Weights of a small mixture-of-experts language model, trained from scratch on English Wikipedia.
Experts: 64 experts in each of 16 layers, 4 picks a token.
Training: 223M tokens, 3396 steps.
Below are experts of layer 11 (counted from 0) of a mixture-of-experts language model. Rows are named router (the router's row for the expert), down (a neuron's output weights, with its number) and show model dimensions 0-255. Each number is 500 + 25 x the weight over its row's rms, rounded and kept within 0 to 999. Numbers have three digits each.
After each expert's rows: a language model's description of what the expert responds to. This comes from a sample of Wikipedia text that the model never trained on.

# expert 5
router:493486520479496488494535535500489511524476490513505473500489497536511476508449521468459500466495543470532513493547458499491515492479506510478482559469514509492466503503523473482515540527537498454497528480491444520492509510529513507551461477501506463465493557556523499535521499487468566501456504496504505536545463496492510508489470447524537492536478500514544526486467491498518523502495478492463507497510524518508478516488465509534500534482506481526480489504505534524491489506466474528499524488545524526494524479514515519502493528468546485486500454517484526492523523470508526519486510436492498526498472415479524528525479463563525484482498516486503500487530511485516503483497510492518490523539485514485519535543510529526527541461531512491507515467516531516472521491496530
down0:515483501486486498523485467494545454522538555518502538510476501497483501494529473496520484510465494499489481463445503542481500524528514467480523497531501501522527499483458496535561476507509520536481490494505533486495486504530449504436497507514477483501523439454502511533539510543500478500522527512465534462496519490492503456500520523445464533485527490434514465502506517485489483481500502549489475503482506504508506515526497505459498494472509507550447499502500484475491492504498487537491530493491486547504527506564517519500511473547525497536502571445495503475511470506469446505489496487508508484494523530506502480498511529494491475515463528566482486494517441512479519554507562498490482494444510451507492509506491487481507517482504512492496511519514478502491484508496498
down1:485508490516507521506492513513420482510538462493472508458469490519507506467513497515472511526489490516481518499499493485498482519567488482469477533516507496497534505481495515524475473552516495514510516476523541530502535505519467483482518494483487448510549531483505553534451521529509462497477530473545473527483526489515469533527498562484529529495480505527521517488533484476489547502489505460499490504521491526527474477492513503520528471507475517524522474521495498491508476491515458430475504516528448525516487470487495486463515503479492506526494520522530485502493490504475500444450505538540510503474475537513499465484523506507484483487523447466479525538495539511543495493492446501474522430499517540496490508455484505489526479515518473476477527528505475534464486501484528
down2:503465533479477495509518507516513455536514504487507491508503508489503479486475509539533454508473494534539504495505504498450508533519451524480516543475494546481523481499501461504506487490502528499474500487524538491526481472456485494462506493517469486478484494473533518534484478511511505500503485525520553477541454512563466484567539488515439518510505551480498503477511510468510527560504527452460491536503509485504514480495540491497490501473493546487536468518486511542496488491528514547479524489495489506482533511532508474527453461498483511480500483522486477470493482474475496516453507509547517477467470483489494503502497507491546506438543518531531507530473503534549442468453466486522516545485528490509517524483519475509474494463493493480491508504483491501504494458508516
Description: Biographical action verbs. Past-tense verbs and verb endings for a person's actions in biographies and plots, often after he or she, such as took, worked, defeated, returned to.

# expert 30
router:529548510466509497520474482476483510493435489481476517491487493490480482521468486551475457538514477484468479529460483515463546548471480489474469465487507496462503521481450502528502525517501481485470510543473469502534527506500511511507512564464508495500515505513465516497522478483516487500563456489521517495495506474497482493504512524490500472512524525528482518494498502503496491503510525477463522533503482521513489526521485492444445534500492476510454505530522478526473525480529505511482531524545499512479549524505529499475477464514521522503509483528560535531488501536476549500539492525510485521493534523491525510478498545490476451489512534480512514549458472466544459472468540515508496527487471548464482556506479471507521469504490478517511511516520520474496491518501496
down0:495479495504513493498481505482513476500507539525538530519489471494516475495495511560498506469486470520487488497471495498464522510521496509524511506467508471515509526505502495519517503492499542480525496497484509499498493458486531517470453506475463476496501567527482497469533554508535513452496458515507531525493481504496504520489489514497494476523513525527481475492468430524466526524515488462473513526512475482500484473550513492460490475515500518508420490508486515542528480557553517483499462504441498486527518524467489456471485454492486475537496531497505469444488491518469467482468475509495514508473554483478567490505483493485521515508508548527505544529501480514507515529500507508493488523461482453485478479530552536485521479513509526505507536526463529481544467507525514
down1:510523542503518486478502470505473511527515456486508491520554456492501529495539509500512496558571513506512523514529505489501501493505512480514493509503518492489493523492469466493484497474459512485480493475478521554533472502498485426538506513474493536490484480485505450526435481530520481507549499474451479515501538480504469500471484507496513490493509476496523552478522497524493506496459490535506532521507496495500527562469516544524511497478538523505532521466533489515541548481484495508516528468488503477499497546503486508483540515512515517473473495466500545511488447462484521482482478478489452523455555518476491513458495494477494481521504481484477457516463482515507499527501502523523456551492519495516522502505498494497483473499496461474496472536522506439473461489544521
down2:498474520556500487486522514513526488512483520525481468498528517526457539498461497470457501499510516503543514506469531495503535521484442505487503508494484495517480518487463539524508546493568508486493478483502510486518525522499515520543514446504504481524473483466510491476534489579538493545501531456489495482502495519517522470511475526489505500498487465498470490510497469466501473521544511495471483476496486520527489490524520517509519507472523554491502485447511537474508473499516499477502527453550473456523510505522482514474514529513496487461473521491464461473482514484540466506500540540514505516488497480488489477526494510458505508500524525498451358503483513542523524494522501517474502516486481509511494486489515526531490499495500492505506499505501489486498509456459483
Description: Table and list separators. Pipe cell dividers, line-start dashes of infobox field lists and list commas, such as - Capacity:, | Publication |.

# expert 26
router:536507524495475531465517529525483475471477522530511474507507484483481574474484528518503473465522530496490472488515529546503513512502507501494473523519508483517508521518515498469478474487476534547529512508508488518501524468520518515478474451488537507490521550492503455504533483498536503525518526481551518482516480466526496517462475493513486468522506542493456459550472507513537527506513500495528454491480517547473495513503440468527475464469470521529496499483478482496483463507528465485479517550539501440484493501472499512521512518463529536479523484478490511556526551491461519492532491515519518534542545511487505531499491496510517507486508527542486492495540527472534537518505524488501545520454464521477460514502498501496501450465503461506505488464469484496489505488484486
down0:549509485504516481487509485490478530513472537487517497471508503501485457494524491485493458527511523490519468495496464502484490477511530497525503487488578513482524504494487508513498508491534481465518505482496500566484507454509483512521512513493516502492496467491523500497509516471492500483452501464528533532441496506511493495533491474516496501523481507467454511507501499491451511503507505463530534461523527498515513553471548488493493536485518557492462543453526519522509471533511497534498490491524482487456464511536492490485460505534477515476509512493480446485532499542510468484529514478481515510522472495502533463453526424507544488514529443538492531480526496516492455518551466478514478467461466510495478477539506489510505514520529500547514478524472522551453501500492519
down1:504501476488493487508512477453480537493543510524522471521454496486494540503537519508530499487448479486475501556501516470512498475526477475485477524481513462514536511492493525525482536484542463516488536499507495535485506477491498480479501533530473493532496499511467581487513500496529535475509499504486525533495472463530476492489500494511501508493517513513504513505507477477542469496508515519479503500521467528479528495487449459502504505518459517457538475508474541514453497472542554525449544505497482499473490505478507501483481459484525559506507469499486508480463499515441536549499467507491495487500460473528518527460476489532485467457497499474513526507510555472517543516486548512529507475479463522487505472479474537479565495489511503491505448523491522517501504497541479
down2:508468465473476524479498504479482490512498501450494524505534518545510503529489476487447512492492514482541507495480447486488486498511486511518493470469483505496558499537473516454477530545478533499489491512519565522513528452508516516475505518527493518466520489516530470510513474504506524494524448489504492453543517482509491463499525473489475523503505484493495493504486493560469529503510513470493533483477493451536503532545491485507533515494450517501528501503474448492498485507519554490473459477504495494514501492463546498509517514532502495553478524471543503553542483503518497519514456536473481483490491462473516514477530494473495513486525464502520475541499512481509509529514516481533468448472534458517548532462492500518511510503481495512419481487550509502518474477516509
Description: Infobox line breaks. Line breaks ending field lines in infobox-style lists, like Surface: Tapeta dirt or Max. depth: 42 ft, plus units such as km, miles.

# expert 0
router:536492462505490431538511505457491520522467514515429525494527531511474454496547478499522492478509449498521443521525510497573489485494480520486494495523531476505492465514482504498520462478497489531535492525461499493448485530518502475539479492508516509474483540498480486512503449529501516493453510547507503520477490493492557508514484485502523465485536553537532484476512525546489575475457495499468488517476478527528502523479475523488451534567462525491499519446501549528512490503511503493500510495507497483511523523491503521532497510542527527508520491525511528507522512525517509483504519511490459519503506491507520483561525498480543516515525551471492504495479504473524499531498491466491498488511558526482478515499517464507498478489499496493521512494483504505495489539507498
down0:485501488511488460511492503549489511521487490491468484512467475535481523480538501545509496538574507503527508464514494468501575567488476478492495494476521502491491451513573514542510520503432481487537501493502534482480479508539475534466487487486506529509495496477522471500513484486506478489526491546509502500518545508478519468474524501502484531500535503466479492494512508487489499495482520508490488546497501506567504477508479484503517539513546508500509437491523503527506523437466475462536484469466536515523454545491535479469447517513568473512495506512515427447470484471497482514470506510494518509503519527525513494504530460502524474536478491501496481518505485449482502506529486520502509458475486527481484485486495503509501505489484469495502507510514501498505487515484493
down1:521485470527492544473544482477508493491493447484510491510509518451499520501528511477506485531501492517514536520514540470516534520483549528488499556499508526480474527516478476516520490489475523491505462494509507503504530520533466497531513501508488537483476473511478492456520475533479434470509506538466528490459544507524525530492550482528522447473556503538490515490504470484539479485505484480483465501525494481480495561492485504491469449515514509445502504527482466536493507483484473498515491497491528479507446510468511484502459494508484443461523516514500544511467492553476488515506477534473502520496535473485522472539509496458496470494529490465447552526498493459481498480521503523486514537529504497495542504476497509501507531508520476529509476495513454496538500475528472
down2:487503522482514486517547486481508461522439474496520492526480481486505425479498511490457506526510514493476500456513519490547515527546506499559514444494505530502484463495495522473459496522483484487456496533480498468528486487510484488489528525471491476513488527518469499520486437506472484491540502488522527478511521488474512530505485498541467545520544509523500504493534472532524489503520489499519502501490457471527552516512495539525515483520489452496523499501495519511523483494506507494528524491513487509503513516493484476501576513516513503478513523526542498507488492506478483510503452522488456451473510495448514501521518497456487492468533509534514577437510529496520509514429530549471528469472514501500467491519482477472496527480491489555508476509502469504493482482469512
Description: Table cell values. Numbers, closing brackets, semicolons and word endings inside tables and stat lists, such as 2,827, ?, —, Chinese name endings.

# expert 32
router:532531493471526500515525476473519540530494500520493535521475538525502525453499512499493532487509486520500440509507494485467506480507492456486500503502509488468530440448526542492499481491512529521513490525534472491524504527501462526512519501495566497514469538500502514518483515505520501468538495475459530533478503528485486519507512480496494483500501518537453531534521530477512480494487503479541484529524491513484491472541481502484495457552496510452534493523495564479508548481538460503515532484507470533501496509481506459525540444516516524485510487497476532475485492455416496477502493540525488508457513522463522476501533534447480514470513530467504492502498518517530479480508476476493486491521491491510457500491495536535485490490518440502501514501476465490500469505484449
down0:514504515468521454518472520497496464498500499518502494480483495530488463506487511533548501540501482506452493516479472452468460482526535506491542464497498470486486517492490525533527522468514484492464486512461507492497505513445515500483476503497503500540519523498515475469510523507491506505478500472476542506477567488504502551526482527462523504459508514482500483539484445491563501490507518482509503511519506509540494485536485503510522551486524487528494506498451532480508523520502486501495530447478493473485535469501520458524482514508536446486515480493485455501523502550480446466499503506447535528515501490539512531524472476508516517540543474488485545478492550498517515525471491456496497512522553483464512497567490497527521508527470502464510533499490479505483473476484451
down1:548481484524465476488489467490508492497443504497513536551480498463483548524516539522496542456487516480495528524498468523522495503473522442483455456506512512490487463495507505492507475491473501528499523494451535517488478518494477501470517482470465510513480509527509508499494496525502547458500485498501553510527523551491480490471502495517504476468533506522524493455459518504489486486485538504561518514499504530541531512495512465500448422502530473510516537496498502497536534510443513524517539508540499484517472505505486527545531486489489481520560505497458497478517474467528488473487446510532509510503495523497514523480500491529458479525477505521478448503486509506521502511516540493480499510481503529499483506487502507467486494523482523489439460505563489508485474463530518
down2:505487469473529519456478500498504552565496485532483468491530510510529477504457509485560498522490554529481537493536530497514503486534494507495465560525490498524510515495505491519500495480473494515528526522490466518517505528503489496471502497502485514490498529488485490481474483499520491526504481507510509493524497474482494476469500483490533523571507457501507534476542528475497475521465509496493478494508535511498499446532494521503521498514474496487504506571553500525475501502482491426494515504466527458493481459486457494480481491522495477507515466480484499484510487467476484546529484492452555531538474476456449443484503478509506468470550521520511481465482484477481483502528488492515527521502510499478532549548493488462453508520508511503511513489455554533470484513521505
Description: Table and heading markup. Wiki section heading markers and table pipes, separator rows and column header words: ==History==, |---|---|, Written by, Won.

# expert 52
router:498504476500512477529528544493510514520490473470513511474475528509546453472529553515516499496548496496488480546521533469523543472474465533500517535504486520499509465494470454521452508505493493487488548475467519467437510477503473495549491482506529477464548498529464489490479500550473486517501464528514438493538483492438478452542476534514512499436516496542515493478519493485502559494460477465463526495505505513516507509482472528510490519545485515488544531507493518468501470491475520505510480471489508499521521503484474503497455487514511498524506512518508474460507504500515506462477480500494529497516466490505482508564492543479520511481509527495516479491486494481465459497517539491514505483484532510481498544480526489499516472518499478484540457539513525469488462513494519
down0:489466444519499530519524523507513539526489424530468473515514516505457448517468477469458485491526510529461510495520478533527558486523513521473492508505497480551479518492506504512528473540457508509486504479484495507518505501461507503508550490485529507461536471478456491550470519496515491504469514512476502527489500513476520449516518555508477514514510492520491506493499477514510546486444530477462521474471460543460500482507491539518501492493473492494540502464505508453515477484493511482494494508517501467534531481508479481500456504511499516451500495489511466537517469492520508489470481532570485501509525501526524496538518476502494478473550448486494569500496479507519525472505514516512472522483536514487502496510554486539512479510554525463484503498487465497479493489500513
down1:523460484476533449539480516495525479493505464517516519451491552459426501522490520513527487482519499444492484516530500513480507495488501504505432468513487506467485498544485488555504521482495512497485446458459502476514475507506510446489456505514514484492569524498461520516546515482457498535537517495505527514469511501474536529510525522522495484465507531493527478514499532497544513490499485559506511542521542508514460469468507477509529509489494520515469504492535531503486515490488518460540547498488504512483489490498518498502465527481509492492478498493487517472497472510513512489479498462476495480466481498524513516519524504511496532513535517489508556464463486498497512506529511469573492485467473467483507527510447515538475537469505484516462486483526545485520484494498495
down2:514542526471473540530487520503494498536495452483490505497496484534465512515506459519472505501500488520536542507537505524526501520498502470504528479458485497488528470474473469501481495491482470512485519480470448489528487476502488518507468473494524458487494533487472499534507533482478550495508521476525458501507477507502528501494494524530475485511533517555480491501460484507509546507508513519523492478479522476488475438473518511516487528530518493510540508525507502490558472509482505481461478490522479489569492502468485520488539496502454514535512488499531483479534486539499474545477516516525449522440497532516515492442436515482500507512498502526516577493503506502484489481459531499504533462519501489505466498500551528512500446467520516513488456482494532512508480535446490
Description: Personal name parts. English first names and word-final pieces of personal and place names in lists and tables: John, William, Ern-ie, Sid-ney, -ford.

# expert 62
router:503449493514491501531500539486482530529530458501509516482513515519505463475532508496474501466512519512498514496485533498517511472499486512517494535497498473502521487511479484472470517509472515513536525487503458500450531465497502513538494469482464481470493464481533489528487483529480529528457513539515450521486518504494517446542496524488502493512539540573528476468494542541471523497494488516517566503492480512577525505510466497498505486561501507469528505515485520477503482481497504505503498484508499475519512526514511504545486522490518480472524483508474473490453522481476464477508497507496524501439504460528477491536553516453535499544476514508491487499507466489461454520516511501501530492483512484486511550491560463500522506466501491460510440466511533517496528530536518
down0:499517494518516552480504494509488475486542548451476481484475514500508544513493468491491502536515469475484524474488480513463505534487511484495511512496518513553508519510509469502546511459473510496528487515525517507493510503496535505493503536444490541496491484511504508517530506506515515488523522525503491451517485518491517507460520468483549499485411489507472531514460443424469484518552461493510479471513494499503507541502568480501478516483487497512498517490487450529497522505507495491485522522511519480491475464504539486511499513525502490493515506446482530501494479513483511533495454495503477490493480497433487518517550510487507496547491481480510448548493533495486503502468522527512517520504486480524563485492488505490562535491481456509515529512474452499514446476471531
down1:549481507475507499521468497495455431537446507479467469504499507507494507508444514529505509472468515536517493468484513503453535464498482546493525491495487481496504494511506502501519529500531466517489511506491484505537458492548471485536506509485556501518492498503504478523431508502501473540480502475519496524490520485495486523473489510537538492489448488521517513508523533497544518499530500515504509530536509536484485527468477522502536479438511468502559523474515449467501467491503488422472461509500524479483525519506472498526535547475462468467529520469476493538488507524511537469504515501482537521502501488475518543480503512453480511498481539507538504537467488523500491496482481471503456458490486544509529522494499530478506512506512508450490490510519522504527534490499497
down2:521436505472508510492483505454514511539491545476517522517509526486483517494518472501520535531482527476484505536485477527501492544515451515509534492506487536475511562518520464474517449544487542508527511471508517467540475472513461487468541531479470496527491472455456491504564488445484512499487531490489488538506485452509482554464499514539476510509510485494530479479493491520503465500523481519508461519558510499519505501471515501458481513503481491446460471534506475455533504504478498518500529493481478475524497495490516516493482460487516505513504467526517520469536529481459498552480519482495480501539498499485500470529502497491497490489519510525512542519460500489515530516486520524498502523501489496514467454509521516489553457471530514486518544449487465515491478492533466
Description: Title and brand endings. Final word pieces and words ending titles of albums, films, shows and companies: Amaz-ons, Zeppel-in, Boehring-er, Records, Show, Love.

# expert 16
router:518527502482516457530479507525462499463551536520495501504494512516503500500492493478477486509479457533545465521470531541504495485504458501521499483508510483523507476479482472530527522514530487473504485531466468467509517501526540480498482508506474500515531508528506526509499495476510514506546485517502462517518476491512516515573522471506531495455528549522544521512500464485438551531486542539451534491465507530506518449453499534508495526486465503530481478511480480506529498489515526501519536484485471498458524502536508516482490519498507497516471524550511497461517510494486521474484491481532536540522515500526514508474527529516466528462483463492504492547508434469512486543521468478477504474507482486494521543545527503485487527489485495509522486462511498488471523494437543
down0:491500490501500491495444489534504500531523483561446480479466530540476490492487509497525532453453550523498517507496498521521510492511527477542479493521518506550536515534521481504536538488478479488511527509506454466520483526463500516532493504483477486527486463532441531524529512495473483508501496506486520554469480529516495532539494476524492494515518455471499516490478492469494530476498499479468507500440477488480502461516500531523482467528513509474499542503443487477476503516554539515524504543536492496476477540499513506509505528485506505490471497517518477496543457480501478518489488477420526549460498500498526530487475494519474523487514497481506510495517487532440489458485487528514511471486506489462456543498530511533518477497501453515467502542490497514507521492485473
down1:548494515505517486494487480475496496538529468476481520473481511526506462510475447477454486482503468524529532535511472478507466488515539534490551487500489477523483503504529485509521505510514523497494514503540462491480467502481497491511481468488480564467503486512478470440525519499527481484508524479545512522460518505503514466497537548454505485427523530492524464515485505529522520514397488496521495487525479462531479485500528520495482508539507499490484495502481454489482524561507507510500499530514497530491491491487509503481521500514528455472500533534485525491507480478523475472488467485506509500471515506496440548482549552488507522526514489508502523511496496466518509501475506494485518527522483486469472500468513533522482542495513519550481522463468530465532544487478502
down2:497483484493485443549487474485550503501514462501449516515494505500470508498527466552530496505494532475467512474507463475492466539517515481534520483531500516520475482513467518451455503492506521504525499468479514515488461536482529471464459477475524476521526528507558493488501499504507533451504490472512526499499489540517518509477459509497497529474533518498487517490482492482533529543525512464456510468539497495499496525499509445508515496493495473497510522538501464506481486509477477487502472483517510518537551501511515534506503494539468511509474473510466471513479515526481485496496461578512480459470499521473518541529475465539470504532481494546486524545523465483549540482507512510479501545478463482503476504477526498476515495504489511537515470463474502516461545506521536
Description: Articles and of the. Articles and short function phrases such as the, The, of the, and the, 's, often sentence- or section-initial or inside organization names.

# expert 22
router:498525509543503491458523514520491525484489499504491479520467501477476468469517480489488481465496507518530490500535460540458525520520507483477486534492481500490543507506511538515478483518540478518498455504524521482450497529472505494556460553464485480504512539501477483499464521515513525478525466517535484486484519483497491488484499481516472518493501490489510498550506502545528517476495482422538485482529485563531503503511469508500468486533482559466489500480513469496474455512503497513537506550490463491514479541466487485459502560495523541511528527532488544530504513462496499511498461480491494484511478507524511458520478483525502482497500524497456475489477495506473535481492465487497528487507484488495494549460455516546492480546486451487519516494464467438499527513502520
down0:554491503491502499541532498523494459557477466481534463507502517503484522519488548496528532515547498544499536507545512493501503503524484494512521462466528495502521512499498459490514501490487453527494563491525476487538468495516499511506491515461487466524472538503491504484452517479519508517468512432519529448526511467501508526494500502518504481480510533491506500494485481469455485485434498505466491502465461485468492505514514496473508507474494484461444492497533521551501504473543508483530517505485500532468468502471502486496463528497514503505468483533479502494510467500450528504485493540534488504500456472487503563515477465507488493491486501483522449515520537475494504521502526477486518537444523467519552547504474532468527526520479502488533487504541512521502490472502537
down1:491516503528556463490488490512510505515510473497482513494496522516523462537478453524516482495502506494490484503525520496518531515486511520510491498519485527515480474505548518532544517470487506464515525539530491492479497525490461503458505510499477542471491508514443512519489473492482516516474470493475551504526486471508495548521476524531510473512467538529518499506515477508489576463493478479490461527473515471447542471497501494476540514497493448453507474533482475532527512471511476496498492495489580489488535485537463503498480485514492499493474475503483540503510471516533511507554521502536536456558509482483518513483482478461430534483505450479518488505503481531488468494441513491499529454499485497466479524519505475510493493491501507538508490484537516521483505500448540
down2:456471574507490478509499514502481472490486539467543472508485506506519523492535539503480518533514462528467513508537511503545466545477482481486512516537467502534515466502487533512483491482528465490502522527495461429491511514492514507468467524484521515535493478455487484541513510510488467513482457477512495516501506471475519489479492504505504520521499537520480520518488537488500523454511520480514522502541519487489571472544487494524526500496531500502511515490522496521531516487471502493466488504475493467456522505506503482458540527497446541509486503539512498527440471494524481490573473515526525536464496496482465506481488493533518465494486480486474421481491531467479502487490519481497505517478522452479491537493543513483472514507497489503473537451531499507509479520523485
Description: Infobox numbers and data. Digits and years in dates, scores and stats, plus taxonomy and infobox lines: 2006 in a birth date, Scientific classification, Personal information.

# expert 38
router:490546469514499449500500478514493505477465479476515504514478502478504490493447547503516475543503498484528478486494516554497531505469456472505489491475508526512502471489497467511519510481512471484500501510477483473487487489529570512458487530512523493479553509515485522519480497491543525503504500508485488479515500526492515513533536467559528500461509493527524506532490461533533498535452516478477503532517509533479484471486488492523512499495457550492514501509468443510479514516519531462484537495491476478497483502501502511496487518529511507519455467517510505486518518550523516474518509528512537533538498547515517504472527507542503518511486416480488496527481494489540477507521479443451491467474466472461466516520494546514518508530497435556530462510531504486502507492478474
down0:515523481488459533498490507529494462533529493489520488539511489480530467471533466550520493460482478463521489497502518493514503429543516497491488528520548490525492451456480516461530505527514499518505514517503548485500478503469502488501526510452473491500513517485504497506456523502547490489484517509486459505474530495488465531535500486508498501508501492473467559495459508528545490506521504504493522433520498473499505507489506533549528517506516497491535551538513490436468463479502502478495523470532481497495469511487545491529481518519567453522507499508478508528443523479523471509511532516441490528511500539477500467477494500439506498501456510523521527492470499489474504560471480514492478508522479461475519502506540504506468519542499505495508492507503503497477491455498490
down1:514500483487466485506545501516522472514440513536525514510489481504477464513506514467481529494517446474543489553451507460490521482504513463520481520435495446538467503501543513486469512473480528510531512509466456473462489506476550483466502492498508500488540514501519519513510487476482517454476493490525473510499491518482494481490530533509476496469505499458515561507490493513472517508471510498521530530511479491481527489471534502545548518517487487465501539479476517514512514478514511509517520506497469481544514469473482500452470525551534533516497522504533496532516530503507543518501473451512530494492511482507502483523497511584457505472490466523508497503516481447513487519455463535496500501503460495482514472534477501509457531491517535533487506464484542530481506505489498
down2:505474469519504508462497535491490533464475498489510463470485510467497503499495505466493523525499484480467461522468539518506520492501520491475487495514485440515514430531501496474507534478508511520512473497496480494466492500521542485523518524518455479500494530515490520514491499515544507514518526505476521498522500465486523535474456526491493498519521524517562528503526495512498468442519500526479546515569513569523508511491485487525520480485557482533529464516518535504497482454505540485474453455545453509485482519513478500485507480466531454516524496532491511494540494496510462471460507485523537487451501549546491506511498478486533442515492504468533491515532497490507468502534484499465503506511531470506453537520509501476514454494524492487534483472504478471514488475472509
Description: Articles and cell separators. Function words starting phrases (The, of the, at the, by the) and empty table cells or list dashes at line starts.

# expert 2
router:483450489506481533470497465512512512527497500503507483519471487492510483475489472454503511495459550456495543491527509471503487514487497484472528485483492500480527545473519465502526456532538497447491485476514548526485478477485499522495541519477514493546473465487493471469513563520527493501519516516523517543500505481495513527508442496527506502514539504481522458492443509498467472459485473525479499478488527483529496541487497505482496496511493457505544466482498558511538524503466502492497501537510520490508466552468528491467472466463540494510527494473486528486514527490502502511518482467469534486504457458495520549502491501471518524530486477491494509511496500477506525501484489512459487520496476537516514516528457519514471515468555483445508465423478461507512493522477492
down0:538487492542526529526497534510466448531530497489476468470527519491459463519506508465477500516453463508506478529481488479470474539465548522520551518504496535511503522528553503456486504515503499499481453533470468502495499499524475488488501494518509474500531518516525499511533487496470480505482497484481461490454481509508523536467475477524472520462478506504514502502526500514475498485528526498500506500487478489527475496484534486478454473513516464538489548474510500520499495475541466500503490491508441517527482527532524510493518488560485510473491504523469480483487503506542531523518534537508495505511518498580535516455477453517518532463447486450485518461534501490506512477511507526473494501474487533432493486537518502540484492506541491481523484524510536488464483521472498
down1:511458483465470515520503439469502487493493515482473488494496462524487527505460484528476480500486517548535491492468533478483482499503525520503523499536549515487482467546490546521496508521500473497534479510460469517492503471489501463525554493479514513525493522513496498501468506511504503528551521481488475483484509507517506507509459518489526527500514527522508454525512546537493491489489530506446485527525550501497519503500502475480480536475517461536499486487434536502528520468490502501505547476530515515498506516500526520511552448511479511520504475463505511475472485498460489516499525495531465486475539501478505490545532501434479477537486488492492487490515526501529514526518531532497550510464452480466515445460505531500484476532495450509547446488508468504469471477525506
down2:501498487476516466501508462528513507475507466427492482482500501496477481464485419500497469461520444510480529518543529503494518502488510497505476568529465482543477484466521480522578500491479478507510517464526491499490545511508504494501493501533515517525501500494516482487492527470520531505510510561523495443525470489489527503545491485485519519508516524497498454508465518480506542501488503503511506503529482566498511515484514511520515481510504490478477502472523472538500494496496502449475498506510500545540477457512521474502441504517457521470511543467490418527488494483476531550519517503530561494503506506489495485483480524482532519468507488483507508494435468519504515471500494494500544521539478483484516489495490474519511536519474531476486519505509499507475517540490492
Description: Adverbial time/degree words. Common adverbs and time nouns in prose phrases, especially after as: as long as, as early as, in part, once more, often.

# expert 41
router:462486496541484503466503503509479472486478566497455490514533502507456486524532495473453510505518541481492532455532514460483480505482519457499470545468470459483480509503528546522543485505520478520486482528527483485452512501461490484528485467480486523491537552475481518482528477509531509489490489527566489534536482504514498494494459452466492469453501506491520493531495530520486531499490526513505470431452505503485528442480454544515526546522503518463506519504491513518485488507496569500475493513505487510529488536483474511497478483489507531467474511516532482513537494487496499496488518507527477513503490530490522546514491511514525489506488530482496519459493461531498488531483479531506514501480491500558480550530470500522511500487472469456497515503494475508531519485473477
down0:488511519484519480509472482491529484476482513503486504523473445489541518455527469497466517477460492490497502517547508488472501502523422482493461525486511428472532495492539495455440486504469511497490469487492510520470496481504518497551479509563525514464506525483430433475491562444492509529489506534527512521562506542504506502495520522517467517511515496469487477495492514482522477508502528478500483479497554485533507475524496504486496503493506519488475519498518464507543532502503472545528557496478476492575539545489520522508499504484454509517498488497492459500503513509479534526515485505465496490494506513527479508484504502493575510499493477494463532498487522505499482499515471526508483499505513527509448513484488516470488523523493489507501536483511496501520496465526524
down1:508539454462498490502484542494439484506504505453527468514486539496525508491511483489526494520498498482525467475476507479460519458486482480447467462548523494496494503482533459490448532421531486547492486521474501517517524524455559500487522544503486497537537475531494519516491515494500512463527544497504502524503479498456493505513484479518516510499515472475503521535515516529481508548514471459480493515491490481542524458494497461513548490499531495514443476449510546508506510488497509513549489519463485516501446517504548510491480506474504541523486477464518479527509445470509493515520529496496528500540490521492473501496467488507519501537482487465523493473491487529548471512526511502506486491494493492531504492500559541485474525507480527487510504476487454518498525505500518
down2:535476521510489516462476520528472527498505511457458532502528498493506453507532493526515515492438527494511517532469534568561504515460504512518525510535486474479484496491518499477514492529514475484484460521520450461520508537494478468503528519489492538502512510471506499504567480519513541443497534482510467481483529511509499539452523480434494523475488532490502496507460554503473508502509487511484477528480463491518497459519513511493458512486514493491534535505462493539489521505513494536531517476456493475526513507541476514510507450527492485493526486518506549497539504491531483508462486483499450489521465467528514480485451499494521493520504527490495539468519505531519489491538489539531499471527494464512477483500503473508501497532459485457485507492506493453478492521465467
Description: Year digit pieces. Digit groups completing four-digit years after a leading 1 or 2, in dates and ranges, such as 1-917, 2-017, 1-854.

# expert 23
router:487495538514502467528513528530514534524501496476490523462476506516522449458527538476528509482514502536506495549478491499513545503513520550487532521502499530481523486491456462500483461532515508492506541472509501485422491475475447493531488493508507474484526455514517481507503502513484506496509495529532447495520461524482490456505515545520509504454504513479499482510530457467488520508504495521485517509522506507569531483460504510462479539549520486510530513495521569453516459478470525496479494518475506499519501499503484496483473477493475457535532486474499493465533527501495493483464503489510512490485469487495458475562491530482540526456509523495517481499480480479451520495503545514529535504492516510508530535480510476498498478527493520485531452538493529473465505471504535
down0:532555529437495506466492523471549473524515513520467526504491489505504507467496512504488508519484506518477522537506501486518523503520485513499527509522511500523508494536479475493509482510503474523509490471517494491500494534501517480478532490497515508512490501516493519468473492520508479475482478451516485491508468504494511486511541521485502478524440494496451501481517446462476498497496509485516527518479554476555496533500513480502498496476533515546483478535527509450486495497486479492492486542515496498484492502490511486469435541514537486499485513480493488487467459520449489496531473526511488503475536530509530527439524469466442500535514514494545616477488525509520507494449516501520503519481539478517515478481494508466482509512495499509559404477495526514492494486525498
down1:526484499496495514464457490461472561483492513529510488539507513500517532463475504470543483519459478502525481468520493515498522495505494507501491476481526470473451521547522500497478498476487518518500501501550441514513496505498506486481509493538494497530523533508489519507505515512520549474467479474503495505467485476527483504541499472493497479481550473486508518494531491462535510496506513472515457571537453478455460541489501542478532522485521459462552498474486470502466531536517483476508495515519505520475490521515456515493517517482486493473489517499489515540512487510537468500529508457528516508465481540504547443488478515520496445501474523490451516468492492523455470500492509507548550514487502531530479481484512469468515509508500497504537481545483465532534471524509526
down2:482563509444528491505454520485491495544481510508496477527505464519504527513471456499526533521502525505498531446531478483501498466500532481517521516537485483522447493541477498515507481504479523537485513485500543504495510524549497454487498499509523470498513498515520481460496541452496463511483516480503472474490500543508485478498493515511495515514435551499513490479456476491486461534461517483537504498533524459498471500513536497495437502497514491510508520537486459509529496556516512525481507479523502487473495474510498485516497495478533521533481536503497481505504530467468496505476490503467506533459510476519479489495461466466490548551463519532498543481509501498521494452504540553534470514527488454501492505460515552515510475486475491493477504473516524487474478511555525
Description: Personal surname pieces. Pieces of personal names, mostly surname endings and Slavic, Turkish or Arabic forms, in lists and tables, such as -ić, -ik, -mann, Johnson.